{"num_hidden_layers": 10, "moe_layers": [0, 1, 2, 3, 4, 5, 6, 7, 8, 9], "lr_router": 0.00114, "learning_rate": 0.00345, "beta1": 0.9}
Below are experts of layer 7 (counted from 0) of a mixture-of-experts language model. Rows are named router (the router's row for the expert), gate (a neuron's input weights, with its number), up (a neuron's input weights, with its number), down (a neuron's output weights, with its number) and show model dimensions 80-119. Each number is 50 + 15 x the weight over its row's rms, rounded and kept within 0 to 99.
Before each expert's rows: "comes before" lists some tokens at least twice as common just after its tokens as in all text; "gets" lists some tokens that make up at least twice as much of what it gets as of all text. This comes from a sample of Wikipedia text that the model never trained on. Tokens count by the router's weight.

# expert 71
comes before: "ep", "if", "ue", "ed", "ist", "own"
gets: " d", "id", " D", "b", "d", "ro"
router:49 55 75 53 36 52 70 84 42 32 63 54 64 41 29 57 51 67 35 39 57 48 39 34 67 62 56 58 24 41 35 41 59 40 26 53 56 57 40 51
gate0:37 64 24 52 54 52 55 43 24 47 51 69 31 62 60 28 68 55 52 51 56 51 48 31 48 70 55 77 44 48 35 65 39 43 25 38 38 51 46 82
up0:52 60 46 39 15 58 26 47 44 41 62 32 16 34 49 70 45 48 71 52 32 62 54 37 33 67 56 71 41 48 40 04 53 57 60 77 37 16 36 36
down0:46 19 73 43 57 19 39 69 50 47 40 21 46 33 41 40 24 50 59 73 45 70 70 34 53 71 58 50 56 35 47 38 60 67 61 46 15 34 36 37

# expert 53
comes before: " ", "ian", " American", "a", " D", " M"
gets: "ic", " |", ",", "),", "c", "ric"
router:73 59 38 38 87 51 42 40 48 45 46 36 30 85 46 55 61 54 82 75 50 41 69 32 46 15 27 41 39 43 61 78 45 72 71 60 77 47 69 56
gate0:68 50 60 62 36 36 45 38 63 62 34 54 55 55 62 66 47 19 62 51 69 31 59 44 90 66 59 48 58 46 46 44 64 49 50 47 70 43 61 61
up0:12 50 34 45 52 74 72 58 36 50 32 83 37 69 65 70 61 13 69 49 67 52 55 46 36 36 76 52 45 51 31 25 41 22 60 48 74 23 44 44
down0:40 48 46 59 60 26 64 78 45 33 46 57 43 60 44 77 57 47 35 55 47 66 69 44 58 36 27 99 51 66 27 44 64 33 55 64 48 76 37 49

# expert 85
comes before: "er", "al", "id", "e", "ers", "le"
gets: "and", "oy", "et", "att", "ap", "end"
router:41 30 65 52 33 47 39 58 91 48 66 51 55 20 64 57 52 44 57 60 67 44 50 47 67 62 58 64 30 33 68 54 24 43 39 34 63 53 32 47
gate0:47 58 43 34 36 33 41 45 45 36 50 72 61 55 37 55 59 34 55 38 64 57 42 56 49 49 59 62 51 22 28 19 14 58 80 50 32 44 56 76
up0:38 52 61 36 57 61 48 30 37 88 65 69 52 60 68 39 39 31 40 51 48 46 37 40 31 66 68 67 36 62 54 68 30 40 44 53 33 65 25 41
down0:43 47 44 68 49 48 61 77 89 53 51 36 60 54 61 40 33 32 50 45 81 33 53 51 25 25 66 75 53 60 62 55 58 65 37 51 26 57 42 29

# expert 104
comes before: "em", "oc", "av", "ing", "iam", "id"
gets: " D", "av", "D", " L", " mov", " end"
router:71 67 55 58 52 70 60 72 55 79 68 52 41 62 44 43 61 48 34 50 56 73 50 79 55 57 50 68 58 26 47 46 60 29 57 68 33 56 24 30
gate0:57 64 64 25 59 49 41 63 22 67 84 37 50 75 33 58 31 44 57 49 64 63 44 38 69 79 60 61 37 25 50 77 38 50 27 51 47 55 48 70
up0:75 67 87 40 33 54 38 61 26 78 98 23 59 86 37 69 33 47 60 47 52 52 42 44 57 74 55 44 43 40 65 88 56 28 38 25 47 58 46 69
down0:48 33 39 60 40 63 47 49 40 64 72 61 54 62 29 72 75 11 58 50 52 87 59 81 48 34 65 56 41 46 45 22 52 60 46 40 50 63 80 31

# expert 47
comes before: "ed", "ent", "es", "ation", "al", "ision"
gets: "v", "0", "iv", "qu", "erv", "ov"
router:53 41 46 37 47 15 58 61 65 43 46 60 63 28 51 64 64 46 32 39 51 57 61 47 92 62 31 53 33 50 49 61 42 63 54 46 24 59 44 56
gate0:69 30 61 62 56 75 34 60 56 73 54 44 29 43 65 58 30 75 16 69 58 17 33 59 45 57 31 43 73 48 41 60 61 58 50 47 55 63 58 55
up0:56 10 49 50 57 57 25 64 61 36 52 59 57 60 53 62 27 71 30 45 62 43 21 32 42 49 32 37 48 42 41 40 59 42 11 49 45 49 62 20
down0:30 26 33 47 53 75 38 66 38 74 11 23 32 46 66 50 49 43 39 53 61 50 36 43 52 70 62 72 58 53 55 83 53 67 48 44 66 13 51 53

# expert 54
comes before: "ol", "ar", "ill", "ict", "al", "ew"
gets: " v", " V", " l", "V", " inv", " ev"
router:74 46 55 55 49 34 60 71 57 59 54 50 53 45 37 49 35 48 39 32 39 70 50 44 89 84 36 29 44 55 72 54 46 60 29 55 36 59 27 52
gate0:52 56 32 52 78 64 34 48 77 43 58 62 52 46 81 45 42 55 65 61 37 44 46 52 17 71 60 38 68 50 50 39 30 53 43 68 62 66 65 68
up0:54 60 62 66 83 53 30 72 61 54 60 35 61 14 65 19 38 77 56 49 38 45 44 36 35 84 58 46 52 37 49 47 67 32 41 58 47 99 33 71
down0:73 53 52 54 43 43 48 33 19 39 54 61 13 55 57 73 55 78 72 39 38 66 55 66 39 28 37 37 69 52 26 52 41 51 47 42 56 24 64 63

# expert 112
comes before: "ard", "ord", "il", "over", "on", "om"
gets: "c", "r", " rec", "u", "cc", "ec"
router:65 56 59 38 47 62 63 91 63 13 63 55 24 60 64 49 40 55 40 50 64 34 54 45 50 47 11 44 39 65 44 62 72 37 42 61 36 48 55 48
gate0:24 61 61 34 33 45 61 41 43 45 39 61 57 55 75 64 81 26 46 33 63 39 61 39 66 32 62 58 51 56 34 75 67 51 57 36 49 42 70 57
up0:73 48 64 75 51 78 45 54 66 63 39 33 35 79 51 13 37 78 54 51 37 53 43 66 48 35 39 28 45 64 60 38 49 74 27 73 47 55 34 55
down0:43 41 29 44 48 62 40 44 51 44 51 43 83 29 34 54 78 61 26 57 27 50 48 47 48 67 45 62 56 29 58 61 55 38 54 74 39 71 51 56